Weights of a small mixture-of-experts language model, trained from scratch on English Wikipedia.
Experts: 12 experts in each of 10 layers, 384 SwiGLU neurons an expert, a sigmoid router.
Training: a variant of Muon for the experts, 3873 steps.
Below are experts of layer 5 (counted from 0) of a mixture-of-experts language model. Rows are named router (the router's row for the expert), down (a neuron's output weights, with its number) and show model dimensions 0-127. Each number is 500 + 40 x the weight over its row's rms, rounded and kept within 0 to 999. Numbers have three digits each.
After each expert's rows: "comes before" lists some tokens at least twice as common just after its tokens as in all text. This comes from a sample of Wikipedia text that the model never trained on. Tokens count by the router's weight.

# expert 9
router:519460537528435499492462562527471507514487472500531499495576494496501469518480474512588499500445458508464536522481523442485486480541560529535477384499475533566468477568494494395455476434533519521552460473485489538507566509518483607469502493478447482544505463615498475487514492516439518464510494513552534526445376500534520567477531494532502523525481478427480492500482422569485450515541
down0:532474472440494429494453401528525506485526462461454499544511525553544519427475509449597521432452475526511476529450518526448536500556532470502502548448494448508507426473578475576527520552467550508491479504557490516486521551463541467479510518461479541504474485525536514563428448457570483489464561495477510537494488514454475503508513464527532488499491531520494459512481515490450507487500
down1:473478474563461505492453584472489509510508456456524490417490431518558530449527549421484477491472563519485496510594465511497599458579489541525461448495416446525523491472527490491472523536510513431523520518441528488539512511523489550512443531511476476526553526525555468503529466520556492509505579518480534515514460530507445481478500479480530516425491424474475493428556478546471473506568
down2:449566497533498523425415467517489477454485492465495411514460467416439419492540566500477515480533514536533492505498536548502463481424498475500590552573555514494517540530493544501504515521534496448514426518451479553504545525474513419510519508486596500522429514542486458509515533523527493479600471499459492457499546577516493517470473451538439477556475570462529546436499599522522479472470
down3:520528471496541501458457444529460485502506446511500574564528534488522506502463442458501483507501459479514456441431524547470431502535557457486475587502474503571499446552465503576423465468508510486479468523479492521510506483566468525470579568470560502532510558556500475466543520443525530599447495472590551510514550544478494460503432525433543426483494496516546548558467515506485516498487
down4:484513551534443504530516486548448480489555546483464513465464533557511565482446451524489546516501495522451499553478520502474515529514514507459478466523472528488470561445537462471483429493529562484483486569457462497473486464481436491513500492570479451502559526476428473467484506534474447433511447515487483436467492513502455583424526471509537462527503405451534504518534583593535536441509
down5:540544495449442494507481442505481623478497550451539512515481525520487429504527472539575474536478491556467489491536457436543471526528462526523466466455513561493518525561507531472567518384527432543580449542573513617435501494502534518490563520620507426509539548443493500522469522481469532481559476555519522471511507527506475519451503437526447498483494553436503478520515520584504550446544
down6:496448418480546440481475457516518512508495455568501589495543546515479451431535510481514495525527495497519501443547530466529473493510548510523501468510495497541507573516554496555546509546517511424520590526526495443542546487516526515474466546479453514451549429575503475536523501505555537491476565421420602543461498461563516527517574579495507452600527486520561582525482519504477440489452
down7:434410546541514513513447432548474523500446412518486464444472510425453522486447481491485482480512502435565485551477536504510479518499519537482498549442541457447512506436481579519532455494451436587577468466455505546495518465453465492466506496544526471484553485511416530463509469445508509430565506493486521511548509505459517441480541540428519461527551508487490495523484496490502519539506
down8:560542462474538488415532477506474522487397483514519477477540562517493438480546484480506478554522505501557568501481413495503522462531429536503424475595545539483522474548483519488501477526502524524514526535507465573501533496490584510506548447508521544519524490482510472494459468511460531598477519507452549499545431556464515507492530567450517516543430441498501518572471487538505556484450
down9:456542530478518492507414494540562498478514468472547526500480569538571541438523508509456473440525448580495431477508465537490519505540493449528592464517488570486558569498523479450453458567519564515533426500487499462491543476498574484502471514476423503488534484425494466478514509542481449493521571516528493454566451505548449479526520457456550430520525499425468445521530522526616462520524
down10:508514501490535458476441446544497507506492553522514479501454501491600444497461439497485479456494481513612434520486484481525602458549457526481507576445535515547473466529519552472579502540555507500528444561537521527487580518523468477556497543497493373530464445540532519446519506484464547477438523439414538532497465485514472516506501540494519521465507452489457496523489541456558516560449
down11:518509482548534535427557453468491524475550496475500437522546471449528557490463491453516545456534508537501453511506514545497531470427543505533477488478489497561525538489436548505478530511533427524580559487529509513547529547541553490547448475477518573459519407542498495502445488494487496450536529469544500483537553530467535581586503520519527456504565544521462560474481534526530468471522
down12:498541452486463538435506476544417454542489518501490597570518544464488523551526502501522522578518507474497511513428564473516458544516576493447468574506547494513479563544470545500541404476464516486488525487486494478474512472457449439509489566515502523531448513479494483486508512517385546480474479505504460470559489462457442544429592491561440580486530479504513506539507521565484509549436
down13:519485454497495535471541522513436481554543470544502487451427470492523475472537519551485490541516420497454526465494558538517439463465544490509506452452476598493431465450432448514479458440502526489478524519423513498467473539492520473545510431529533522530502528555543478467571504539557481473556408476540442518476489456541505470488504428505509519490428459532404434445463538451513536531421
down14:436524467552515563532513454487469451543545519496514463420477474513537431477499465556523519429456460503504498461526492511513539446562440507486532462486501512534508521507476427484468541546462535560513518490459479555487474575474498516492533518465485488516473468465564526505505501500461523515503546529547503476485460530466474593455506446436498450536610491505503506516544492488523490537492
down15:531487438527454465507468506409488456538566495647524439510457575508505499531491538492463453517481514517522424521433508544476500511600522502523517576440544471524510524532499536520445513483478494506551549489548526531502499571477498492496498443550482488474490503534534446566493482418461458485499477511431485441503510492460477545596539473479474467546506536472501467453536540531471462512511
down16:471504520541515419488493531458481502489504544489492544557514462470448499509501560500552494524529498483520491550567513448518438508456430497446446530554483554517518459491531533551549521418553466499534510564475537482512456526550470476458473517496544398485417510532518510410549484455523583503495444518499519526430546523450528496560411521584528494484521487504499449571460506437535641523524
down17:544477480527457461511506477459513548490496467453512474544499503498461537510532502469434501554542504479480476542458551622500483489488465470495550456573524453490517386473527457524497419576462467513433473544562486477433452484516483476528463499556450486435482554462488493503443509482461491521528467461523435528505494427490444500479467488526461565527492491537469454520534531511433441468482
down18:414474442529495475488505541563417463422460549538487550486447507499465475506536496465453509498504455476504535518510545541451487501536415583495536492551444465431465492462489543458508595497483487494504553470473455506466470505472529470441508448443495524469482509491474552435573427599540518533482528486548537586490467571495509496475460453587497557533471480475524558570489529522575470410577
down19:543430508519543436494378500539578521506428505495520530451437504497565460522447537440509411483514563472395467622560423509471490474489494535411522474397523448508468482510459513489548541513499481455475523510474461511505429545455471490455416515488579564533531499513541461492447508571523463490537510527485403539488527476460538440530531544508470481566496518517537477500523515508518494471471
comes before: "\n", ",", "-", ":", " The", ")"

# expert 7
router:590512554449495509484521501458504464488472442456541504463538495435504524484461509519526506486502507427506533523530518503442521399437483487449507516494498482541532475505486460581493456537505574453544526512475540515440481416468472565468568482523443465478541479462461473525421470500444505483532489479590552484483506489488538523470513464545490522402500525538453497460435407421479499562503
down0:596493544478480470455543469519477521447478505464524575465406510457539554484476455516509510510500604441503503512473518531512419492489468516448500540404477456478521561537457533597479464507549411524495560514542464547519502446412433488505495531487497518507499569499539493538412537496458483479494517565539482570500547489538425477537478525428516456466510555435528477522544479527467423533418
down1:491534497458489501530507480509515495430537506590572513539500495540546412487447541502521549512495458548434582512467513542477443521573447439564488449482458471502430514497522466474533535493562544523554508509494509541470549523495498432513480478482450517486504491537457493566497512439524513549541477495478493503513494440563445504585461413541535588487464451546464533493461473453541404501490
down2:471519488345546510495494437560479543499492525507502497419547481421469478518498506483519538454520586554542510534532455524484496529572476528493569515549496511466473489534471455573519484498502549565521470484436465446527490464541510558551491509452519505519466567484484455525516529460506426542473586476523456468462450513526487503485544509525436518483525550481454501508529449556546490451505
down3:498555503498555491531508502508436493442604462586516469568514513475506496422483579454480525467552509514507438524487435543504531423542527409463503472614490547535481498539445528478483519515496497550538529515483590538488436472532504432478525474465514442535479507489489484499494519508553499516457608513528486456517547496538416490499491476464426467520497510524476467560495524473515536503517
down4:507472511499542442488462471493435519493516469521462545469536455505490548525492513534454503444472428532508502486576474488561538457521564431527504480504482596405559433534558505439511489519438514458487495518495509495565496584469497474529476524486512548489481510491472499539464512466449452492471396451534492478538565451406523531441421554470440461485487498480470454496479507491518492460552
down5:510526523489428526477456494508506531500518516590445447526514553510496562529520464558504505497487370458522523575518426472495451479497510452507469472410443481475517474513501500403525515490486563561491507454527417505581492525558508538507485539454512546560491539550509495481530442433471497451562532518487533463428503509553505481494418525606527505528480503540484463519461560541487476415522
down6:516512492566472570508500489479509531456530466570492517451499510480511476423510478586566469537415514460464499486580538501512484469443502474476558524599480507530518561610507449477525511529545591444474493456466525472486501494522497485525450540501522523645565468529496477462540572517567454422537535506457484459591563565480492539477579532505501530511495448442527575562535532540472470502493
down7:544466482481467520505412468544472451466501446532452488537457499472504535507465400508524476507420478493494546496482467529509542550455498559430520493482481470431501523541500530480544457490496507527454545483518566545566447476587527484484486529471552588486497498581486533456466497460451549514580549481515526469475552475504481439528472479447510470435525509482406399461520541556483498524505
down8:506453479472534526434491538437576548450501503497557551519472579503488506490463488516509572445406452492612531550579502462484565525505471496526525510457523595535540510485449519453531520491478456531421550523560475527491568442524559496574493448567497516497575468521516423509505508545518505475545477471485482484533471470538494563491486558479567535500482562532471475552496514565576493541477
down9:481495478542524506544544468513498479487512449418564476476502565494519471461531517507490493513542557451509460509533501533470469461495451422577550527452510474461517504480422467491495518484560572535510413435497529511506462507506421478485458510511500488493426462500503494483465494475553495497494474491479439492485494502541496501542519442474453391441477471490538508493553536541496592521450
down10:530502468590488511504412557450510451551539470544511492461546556473572493546546421505432512457450409475521494486495435487494560546489517503477481539494456593430507494504511485462526551493434507420569542473519523443482490441476479503515489494530471495495449502482560462497441459466494518455505440425557531415582545448491417509487491506473545520484485457571547455528533485519541501405506
down11:507499551536526443533514514467505480482489456630560483526498502584486461526541495496508465522403520480471529519480544487490494539470496509473499516553576497435461452571521462479493482486492473456438532495502531489580490445530499568498450456581480505482525506507491506504457473521449462514456463523486505463478501465473471458529488606521477405517499472519531476456559478502461461451513
down12:543554543502540487483530478497482505495561536442522488526561540434528468459469470516528529541461526496444475488492559530515572519501446480507497462485552497520517498467497452561482528552443457489553532526476482560522545469490507515525541480531475515470491570594548582456516491503467530544541442482443444482498482553474500517452557427523491483568517516514435511499499484475474522519463
down13:483452533530492479465449542455552468476532504514479452537456522399504511515465481521453422477469533532453475543492518571481528465522488463489569563493491537493509486405553528466479516510471570463515486549507472484499468466511453457452408439514488537545500458464530519562453556533404540472442573453499540493494492525476467497463527574496573431525522530473481484505469457433483503616504
down14:571577524507483545477444520512436498494509515493549426450475460402507502521510540477452471582557523454503445522522523403515521453432461524487582500498567454496534481483480508406464495531524520493414552456479563569492521480529441524523418541478509501554540498541453497531539483511436488476462532438443479497410557538489426555570551503467531461486518469535504447525447486477524540530514
down15:517518476472473459515589484480503527464523505510464453513451516509548473498420438551535478530494537420463509513567495462538431506505574437523483471521508471453473468588509532463516432483503605475427466453488573486495547465418542526536501444457476471446570535484510488507419455535532481422470556456466565538498516532518541456470463523539468487464453498526479509506536441417523489544496
down16:535472542502434559532488556486446499523433504534506587457480443565509511542528447543444440457516540466497534515494517547436514531506520496450514579437431462536465485514455509463527552490541496433487492433480435595527507510516591516494484464524477463430432501494495539508495439592496470483528530552495498502455524539453577537492522466527473504495506435450492513515503542540476537498502
down17:494470487521539531557455466505467486504440553458475516528430474537443479484442515553431538500471543531607487518474471443585524503384488514514566543574489512574495446482499528460507441504507524505569489462516462494534506441552560519501516479438484626455428560445447585504539490505510544497480453582502464467592492535499543520501511520506434460461477515499525506596516462570492442493469
down18:556490520460481499488488448501471545562518479481406508461605483495564495459443518507522544443586566529519463530404476467440481480546523459524537499448457519425558513561531491515540528485487491466547562472514457524486496425459541605517576504516490574495523521409495589577505485552490565492466544500521484550507539505463481496531502500486496472498544524466570461458477487553557482531462
down19:580455517405509455495547462576441570501520510483543477518430494494465508524445540506499502504486452478486502415545461568536541498455498586525504525490448468465460535531631485509517486566545515531487468506479617502500532581453444454485518512470498551486522540474482510464477515497574484514481447535582522518455517529512488452502466551473558474545450471502545505518483517503486537467499
comes before: " |", ".", "–", " 0", ";", " 1"

# expert 1
router:520523513492488524588493575498562537465464469462530494523415467500537482510476517443490539475419448468484497532512422466470551512554493523442448504494505496396523491507562484428474500450474462477509478530501478486431494582490629505471495531476472523486447430576465454477502487528409431561508496441485536495504496513489503504457529475468499541406467562479511517487477508449493523505556
down0:483460570456489606575528504518466488549558536405477482387509472549509477500461537514474487503515467505402436425460524504547496515451510489583550451509470512510426406500422517452523556526540528457523545514532496528544462501571533444439450507500462467548527476491510527488541505471512519506491557532476582470540530527467536533540535469494500540475511473500487574515515542505517481552546
down1:549503493521512457521503426478545530523493542499537506453505551478552514549462503529449558469487562455593454562487472445458445480559481456514508523498492428442523468520537478520516455456454463494476471469486469486515515440442528498402539583514449544445526554568565524476519495513520553465476516517559497494504500461535423486479482483490546491550613496454469528491533439519529515523503
down2:566552493507479538536427548488481497516463553489543569515527482550494458530568542515442546514386490482523525424445507519487533538531479472513465505519415449488461505461569502538413536539532477567444387539534546539509466516538545476466484517480556513521478461470507506471511521521529538494479490508531512500459539469505499483484483362419466541524467513441460487501486519486545522526524
down3:532516458516592548527533454453525543512530566532473534543409444537546504544502469501504515466507541499495509467505513467534484562477523490513463499482427485509531460576423525483577505491507442450533487597511486522549448508519466518513444428450514535464498447478496526479515541585563529530525426554510469459526563541457537506484563510558474508488501573443540499461502482472568514448494
down4:460518489485546487510502485501501468483557481427516463491476498461496484484583474530447529505519454488447472567519488492513498466534499511513483532477443524516537549510477503555487578519539509481501497538496555468469551586542445520480548532484475537528382527439555528526556432494510484478476466587521486542495453420488538459534477511473492504493468521431525510417537462450471498505555
down5:498503468414483426452480506521456583513496526468461533441579422417452474528475557467460583450401502485504512531444537504478535442554469457542461539575508482518373504425515529470477424415547452521494511476523484458533441495511514513460490506535564465543521536481507499486462530539506513524572512480541511529491473490501475562418508458494482505476482553466532496483462467515606488482538
down6:496473567509457521507485505438406536459524433543417595483410489555536522545542464502494458475548557517539558516495542529577495478441498550480526519519501429506412510576529488502486517512531530457523526513509507528562492480580494471539435564506426462512504467554521535411578522461455459453540457535462532493509558434572463532464490535507550480537520472407475521488513493534485511450530
down7:460521516589517505571521532518405480509499522545538516564500547472522525487460526420484457533518478527563491505486540488513559502495454507470497462493563446489574507507462532578508518482523429470470546455549483483519585520514443538501467428497502458475439611502498525548473547425476572502550469520444434526562477485478497449523373446522564536482463436490505433509520514506447453502499
down8:521491535429490475467469512486483480558513448495501501405475527522493535451446475497516538496510538484537520518486403509500474501520475482489555442367521530434485491567548517518494534473496485518489507475469540510594502514492418458552517533422458564506479562515473518467447416499521530538490477459528537501511517515491488481522452530504583468535477468483522433578521517489562498445614
down9:477492476480501503464560525482541552433416465584495565494534460595525547468453511487569470514521513503451442431608483451513450537496395472554514479515532529524513532459517421513509416530529490513413496507445507487520453456537528549514503453523555473548520520498477481445544463451499451520465524545466542483545464585457514507533506541565464504514472560509466569452432531513476530520516
down10:556559529504461475432561492484545507451497458509467558607495533554492540511490492540518510507483500495487547550440484414507506509625438431513504459608438488520547454559518477525432521469518512439478536526508457499472494458493463511473437495516505515498513468463527481560542467512528512477598447510503511475481492431514487510573489512525492457487469480483528489488497453481428551509450
down11:522538541542504443472489468521474494493479483554515517489506486435528471470543504494486508500498563562440469467521513484484516488449447550478476493463494520507450492510459534455519488493481553549526458578504566530528471561555491495495518529552467483552531532516486460482531459502495534543460508511485512526514454545474573525494421516423467504442560549517515438489488521458542464512531
down12:496462575449526431465417489569539460454460503525532459504527576531527488514555545523477536477533517506449445489514545474502500491562428421477506512388563495548541500486504504500471489537448507462529577518394450497510517452499522478458521569469525472448487460426493467511423459510459433489509561491436527487501543539531541544511507516463505459485493487511503458470444504501546490461538
down13:491560517569489463368489505537472449495461425489503510554507517469529484527449408458486466461422540440472490509463462530491532485478459506509504538535511518418452445526471522524439488498474477507487497486498554449531469511511549527511493492491414512532473521489438418503508541515437412499531465470471477511524542514419566530486529535534497468429438551504498421563571558487524461540546
down14:486502523443519552579551437502542476463496516529469567560510492491438469496499452458506519440512456527501530495452607538479524540472457471537466394470524495532402470454493471557511494523489513449487542529471582507478555562504473497505523534564476471497565533519462483506554480515514469473510544554526475540412409469527497501499452554528507514443441492387471553496514486501477467535467
down15:513548499466481465555578517457528428470539556516520505506455485511522588471518476403543524505566540475532521515454532520426500549495555458498515482556510488513506430496525511465494444448467410542436506536505524545469501580479479530533470482542500466486460431541439635441492474509466519540546530470484490454466514494504505454529558574578454494542507573523556486526484553468592446507519
down16:568470514487449446521510512505461553522566538447464548518531497489487459481540448434452458458485462484424534455470485503492515527466551535508494505471556491519430462478467510512533502507507493486503496499507468521524477452502528518498528478529466490478471456512473470461491546506454497479583458514512364453529513503486523433560494535473563576492525544544508488531494538493508493528493
down17:512487444553494524564506558529509492534458469489529497438477441470533458484513401470467567483505437555521471506551476483496460503477561520488455564458483533474491557511498501454480505522481511528398424456500558522520531501585450494494477462509536518559511430542542497440514530482499496556414566518536563436462535540533612476483455552572491482476461518477489535569516455533429430466581
down18:543504477552498490491546452530535501536519452520502500520529551553484473425507417513569533463496515561548439500487567531463493526553484547555503543494562469495510543437509517575480529527490480533483512462485450513523560499441459552542488445523458455517491485552590483561530558488432429509581511498554523499480463498540463460482509510499534559549434580446507440467487483495510542476554
down19:521498453482468455460511489540481598491471518442480467540476535510472532507485475490486553526479449473609449523581520506531531496412486534472485518474560439544461460527470556529518468519461417496529495501475467443523451486515480503469546517598534490476509599505454516480568457520469493502537465520471506511491554540489512486481479559469490527543522461619521528464520535465463509480524
comes before: " the", " a", " his", " to", " an", " be"

# expert 4
router:529482484411417527514522533552520520500494462471567477499481530517489452530510581456483521490454469444472583577518504556477525462543537476499505501443501576597433479520508463467485443548429534476506471525509421510451440495508413547487541445454455470520558469529483519409442496508450478458532545452461524531526505544533498446444541464514513502419543551501462537394522499541472531434540
down0:506462454578498520443493490486469476518459463470474507508495448475550472431504532483562473535530513428489469510505489566460462496536521594473465529526503480521405511521462484470530514500540520432511529452440482547501521518524454544460480529485473522537520463421570512544453557487454450509521490526426484427508495581453517520484440503494566504444538542492443523508494484521476490491505
down1:415540476564535520545482519487484531485474526557569585441529549570498547508444571516523469498416499539631444484566488540536470545488414528542433510517516491568536504604468543562507536543498525521470500425477531496491505455576527446543531490490494472501523524570524467511480525437498546508576523476501565532515538508551527372520430488481473404500503502548459492508527510524483525498489
down2:429445425542546534505493385523549515488462518455486577477520510469465495582578574445541446544490475441468478507476516480430451569469480500527496476508450516485513514522528445517538500521503481533552556458529483509497515489562506518524479527503632564521449452536465508461477515505440514570542499537562478430511477497453501507463466482486389529441474484511517451510479615469569509552367
down3:539507518443479457514498468509540456494481488472457437490441545481531537455524469467469442382516471543460443480471490448540528522473476558545556471476524518548489441484524622454518467505556475452518509512493432509518517497479509534464538564489489566465478477504404492465540534511426490429528490480462501458473505474501450484489487543447487522432544505525545474528517502543489575473539
down4:446541518522592403468591462477510536453547601512488491526494389509541496496562513541534487523436473458492548498508511457441497512502505541496553485491512420506536533465526440495448535419481545546503435464509539553526496493489505480494483565500581472527497503443511503491506528507507540528505432446461518488523532462490558468480481481429530453526505483517464493506493504488425452555447
down5:568480492553497514382501487465539511455479431554520452490534525473462540462477532511524507470543493468501575481484525504481457436405535459421475521512480584512468485501505564498481462494529471511560488444457582474481537536469474491547573591469518451554518501487452567502454465509442455518463546449488527422591474482552460463477500461526494466486489465567549526549484488537466497509462
down6:468551515536522516511399533501545488406451460453539443546580457487497488488495425477440583474577501538534543436458421538521455544510516478517508555500501454476513557517519492461540566498504513513466543502521544548474490499484475492558498442521552549477476529485498548503479509551491447512529465462518527492474542459477478429427461528415456536510490489498512533477479491522530492494557
down7:492476528545456517533528485464515468460534533484523516531496508433495535431559522449425451509516546529419497563492526449523531483508518464489450528548522524513468456453484555502525466499531557441465493510432448478448492580457508443479507502527522503495494521425573513583466527541454508505520521491515474496521508485523496487432560438538544457519423466547548457571472505526571569471557
down8:490468488495564516495523534441516498425554472534529449514551484547510517556462538471539504528465474492567502505434515542556526492545475462512428498552518505426603548506506410422458500461463498566512496525493470533526552525492511498488472497513481490522486534495545478436486465453576481488570530517490487538563467463454498486478505499448483483509586480489497495484542502518542556523507
down9:498535480496463529511524503440467486521506554500506511526487456454435467517476439515482555527489509543624552535445436492566564345514527470475557516476489510462388476483482543477465484511498532499563519472533563452487441514530486457477510506431469560433467488449463500499524440562446522473458502513494488431522519440546469433504522578515497484493550469487445523458496477544506482519466
down10:468515535507494493515494529449541425432473547422518537498506476543490506509499450466456510442531479503490520509484496478481502482518445494505489538531530466514487543511519454530527545517497510473555580508494544478543539465461486514575435502470494526519549462504571478481507478499446517492575404496584579539525477441498510585464511542569493452482496464475498407471373526510544487496461
down11:498516537490448461455479461503510507401486560538447532460591594468450485503469603468539568469478489479542560527483507536583554482544484387510506445570529481488552510480533449453496516482488470474541447475462545451529536467543467558419493493482549455410516517482503498505548529496499482473539457446551489435475539498448548455513478523536480556558488515519459481469539481424509547487502
down12:505521517603455497509430495493531510510494481480487499538513453533556425501440451613540467484496468487552472535510518452515501553561530451509438480519492540539509457476554478488502450497516532498493550531554467504477470537441511516487510495429522463464478464505465534530499488483555471460500483529554513488451511555544536528451518516481446426526447497536411522516539487539487476516523
down13:536516563458472551513500474490501508556528416526471417530431461489552523546523512548448422478536473510517513470470496472571527554422552508510493478440431497556474510457453549517510478552532443482551540617527509506479479579513440495524417432496520549506513476443466404415545511510571548457481490474574515523440533475632464489435509490522509504512515524432514558566526463439498500478446
down14:493544500475502459515463492425486500492489471481478477475474637498538414509507517450535505433458489539483492389511524517489531546520487417476495479468547495502441490515469441455510545468538495528549452456560589502500555451505504505454530392577575492494524453573515554554447550522444504478514456483508519444536546512462479535517487491450534485506507554581564461486448534431499543443476
down15:512487483503461505505467429510472496470581504447541520483511561462555525455503482510554433537539485531381477511492524525443495528377526459510508494374507503519586462465506575485440532481480489536440495491498541512560508583508512519435567441454557504546451555522533511502527487469542424508560488492529505464463433478523524554513534512540467510468537530546445518508460458562450470460467
down16:490496417497536443449496444468522494452562511576438554440466434468514485532455517459492482476524535546521521529517548456510477427521437475505502523507489545548455509532477584463526497500481500513514524486522442538462503427501461487567501531470569608548560518635502429493482505445528524544449454590481498501525518548524475574496566552523496430476479428445438577485535540493512487475528
down17:468556504596534488504477457490521433494474498527504514484440564511417450492549525537512403513447476465396466490492558529495525495508466481475497489732485518502507518473500492503506500518496490525512501512519419524520497557526588492467500481471519463552492601501542453524529471583523560578433533485461426525526521499434582530534538480530509520425488529478491459528487524431477537580496
down18:473512385499552491533431494500495571538466515474525563505503482495487531472487506489498504533480455491517511432485435592463503571597545514468506546493561457514535479483465517565492526518467458473512538499504424532500476508444460506527462529518523542472497499566589550536489480476525480478570510529531455522466497473512500477476557489509611423538421515459425482474496487523497521573531
down19:454483463495472514513521474461523509475516502497577529470486438519407527566437452506529482490494476472524479521568564535493526480550518559472471506522431466441512499527477457483540486411519523474476525426478511510433514488471479455557514475500478574449478537557527506542592485571486478485485513553538506487419430460510585572534448527544471566433544499504456512446541469485425417585499
comes before: " of", ".", ",", " to", " in", " and"

# expert 2
router:525556507457468442528487519546511538534494453455500468495495515450555549470488478469559494447502571463522501561498555499600577523440496458485474440498580558455505494497504527537473471420458508480517529550575495395459516488492531565501571508519506504504489514517488488506412485471479463499405587459501456503450453407535498533453495483536520567524489518484435506518534440531517461468505
down54:487511527453409505477483523446504483485505494576529534490538488527624449485533539500550446507439518471521494567545515510615553452546509512537500443448561470437543481502439531568562595491554536503467526504499416505581472490433479429526497533498499559465472532461511511453611469468551521502465466515500565475474494547505522527511510515503486538478435509524526468541433536464518484562496
down55:544483418571413518546483541528511554555468547501479536457537547584470482486533484504588489472497539546466447443423556500492458519559539512429468532559475512542424501481430468508508556540432470455504480510491497505467503496511509461485466467456506495480595484526452516479522518495594542484494482535533476508475446459496499380563546528552463501476535496485546476514533505551486481523427
down56:425529444416501529556483481529519439559528511494550576442480468398513545480531474439520455513446553468443532470459523517527534491515553474570521518523574462544479495473439509487464537456548461568533498483474500442578458447557434552443556481544535488541437447522466442500474602460482496419546478537479549505498446489503523476491563518475478506465549543456486504569504578485532467506495
down57:505517508498516479499613529497580483478554574471429534482488559503446546490494448495550487589555478493502533503521478497515525464498443538505487511516583566443490538489529489521461424498479456484495552477440417550482530547547511512481561435514466469475490442573528524521545488530546518478525461497518440537455472424475490483521577467433487509460517505531497512505530489452533457508485
down58:506508508439489506519519522454515439482531466574455502503554452501568547526448441517486434464549456392357469530424520492454529426518493479483487535444428470467439470500434439549553570514508506464474503528502499524545457565430486494497429468508549487498470499495557508463450537560501444496557504485498489484496456491565463492524482604517510543479501482582464465597515423443579544496465
down59:524486458484435466551482552463384480507509482477520544407494546553510526443503494463477487459451497480469460457573519543505442526479576513514482463401551508491478518525469504501509421467581453527506430543515497482529487496474502451515481513583518513496473421489489438501494466466482569512474548477459546511492464573463530539508500516490514557569519481537528514476520509483480524442507
down60:489478471442557497623522511474533477501493494478476483442550487547479464495462513524440565489478484416536461560531578591450482491589543419471510545464529548456488468453439493428501527537523514472494415475571491500566508462508528491517492445481482547543507389440517493474560527487470452523473518512522526430467514555507496517510470490497539436549505522518502501524555462538435498563545
down61:461463466452452520471451511508508531604508500526497516525519512503489506507520426564511500460532496515502462441450500538446517450455510526454528546438426563441472484536471461467499494507495546474524478427492451508537470470522472515496465446501479505431510537499505551484420463481496490532518485502566517538502507514455478413435506521467462491450472446515549514473492506525501534516526
down62:553532522541481440503400557441537489486469538407482492579530560436479528490557481572501522435547531436540598453435496543463522537444459441409540492553471506566469523564435485437463486529501515522557489495541458504537521496511476472505443465493433481500563483501569509532529420490558439510530527512557481558542508544466490587497491464509501462512515522414489517558522479558549482442513
down63:487465517472522569461556515554459525480510509392516518509452521482439481496610504506507501504516510488475503503502489529500526460439493551464540521500564500480445422521491578514562469451475486501514522439505496480510423494517524471479441526593469473448494467515512498474518465446581530558503448505498466427446487552503541531468560478526408483486464511552525566449487516518514557511507
down64:475532413472484504496501515445447443541465448494439469497493555471505473504526504425539500465479503507435453496501454486447523522474492591504522505434488474492496516519526467471502512580552527441514489430450459482463486507527480478521516469616493466501485438519421539485512516542476543505490501463537502490528526455542444536445461474435512501518506470560488510498533500540526502442508
down65:434451524527504505445546574511525500482502428500437449534549499494556433504461570460489402431546500488492395533506480460514530583539519484569493551503528446557439523514481535561488527538440441484478480554484489451534538516506485461486470479570505518457496529460525489521461532484502472456546480498492457489481520580495459478535534504518567523497477472476541477516523577549528522512472
down66:482460505459512464478499491484492510523486387476493589518476487443490491504473515508503442502538476475533521515560571468553524483476462474465491488466489519439561491541521564558511467468489515455500466496469513482490452463528505571566490511541514537444500488430421437552456494484517422510532497511452475542445549414530450501498578502444487450495547450539426493427495489493535527528583
down67:523489444578553524481497516470554454452551482507513484467468501531531519538430463473481488556465481492458457495531547471515497598509497532532543542500470525485544590513505432536480418516524449506579420468462478506489488561498513466535568499551530452549479559500524497511539503525612486505493495467508482491533514501475547530469522435488484465523497568472489441499501512520464467500488
down68:488451483464559399534521462536483485524482452527497498577478527456406512587501518530477499473526448524530402528474512493481447447492515459487454501503602528522525569473449510466542527537520390498505521532453462485567495432527483432490490524541517509504502525524491498516524526481505535465520502520429465523557521465565506516471475438482521508515565460452484483469519512443579505468433
down69:498480462463519503496527473562492584468519548435460474507447497489402486423524418497487517525446556488490456462429503435517523505573471604543542460392504470492477482466492459513423564473584432527507520482497516440473483440511420484496519543485534472499502498475528477531487488545537484531498486501522512515463542425527453512481535512499495540498478464499421500504473536478512484505501
down70:540482495556476485502507551481460439463517516455531479452471527446427530488458560544496509442509493512575558478430446504539457465482511510490411510462507481547489529432449563534526567460511567517517527532490490460498576517479494458459480523570478516482494438503472504440502454559500400432447507435470490501515538450519471486468528578477460561516455582566526511463592559533506546491504
down71:513469505592470555551463486526472449498536532435437484516497513499544443493442584452493479477496417483471468497450502516479555531495531493545512529540491509537537540458450459524479423459483518408474486504450475424473432488518492523486552509477563495564524567481484516425484487505524550470448433482499465456466520475456514563416498563471562548584479468563510541454527508443466495537498
down72:563501461513541586484488518545414575557525508506509436488426496561478481495462453501480549542466546543517497484469537561469500540488470454498490475555550517483500463449455404481518493533481579526525564505502482508498473399487529534458450451452514532466484534524466496568561454493471529558493455466492520489587456470467443516483424573454433459492454474429425471509510544536500471454519
down73:511556472570495457514533484524462461443460489549475449516439459479420528535520419426498532488446503502489433527502514474566480489517486487467571519393416472468544454502469495488538522542481617481511461548493547493469473516491510499530458435501558478470478545505492492489541467418429489494521591490488501472544458446451461482437538518401496470517512476521448536487537501463512529465454
comes before: "\n", "|", "-", "==", "===", "The"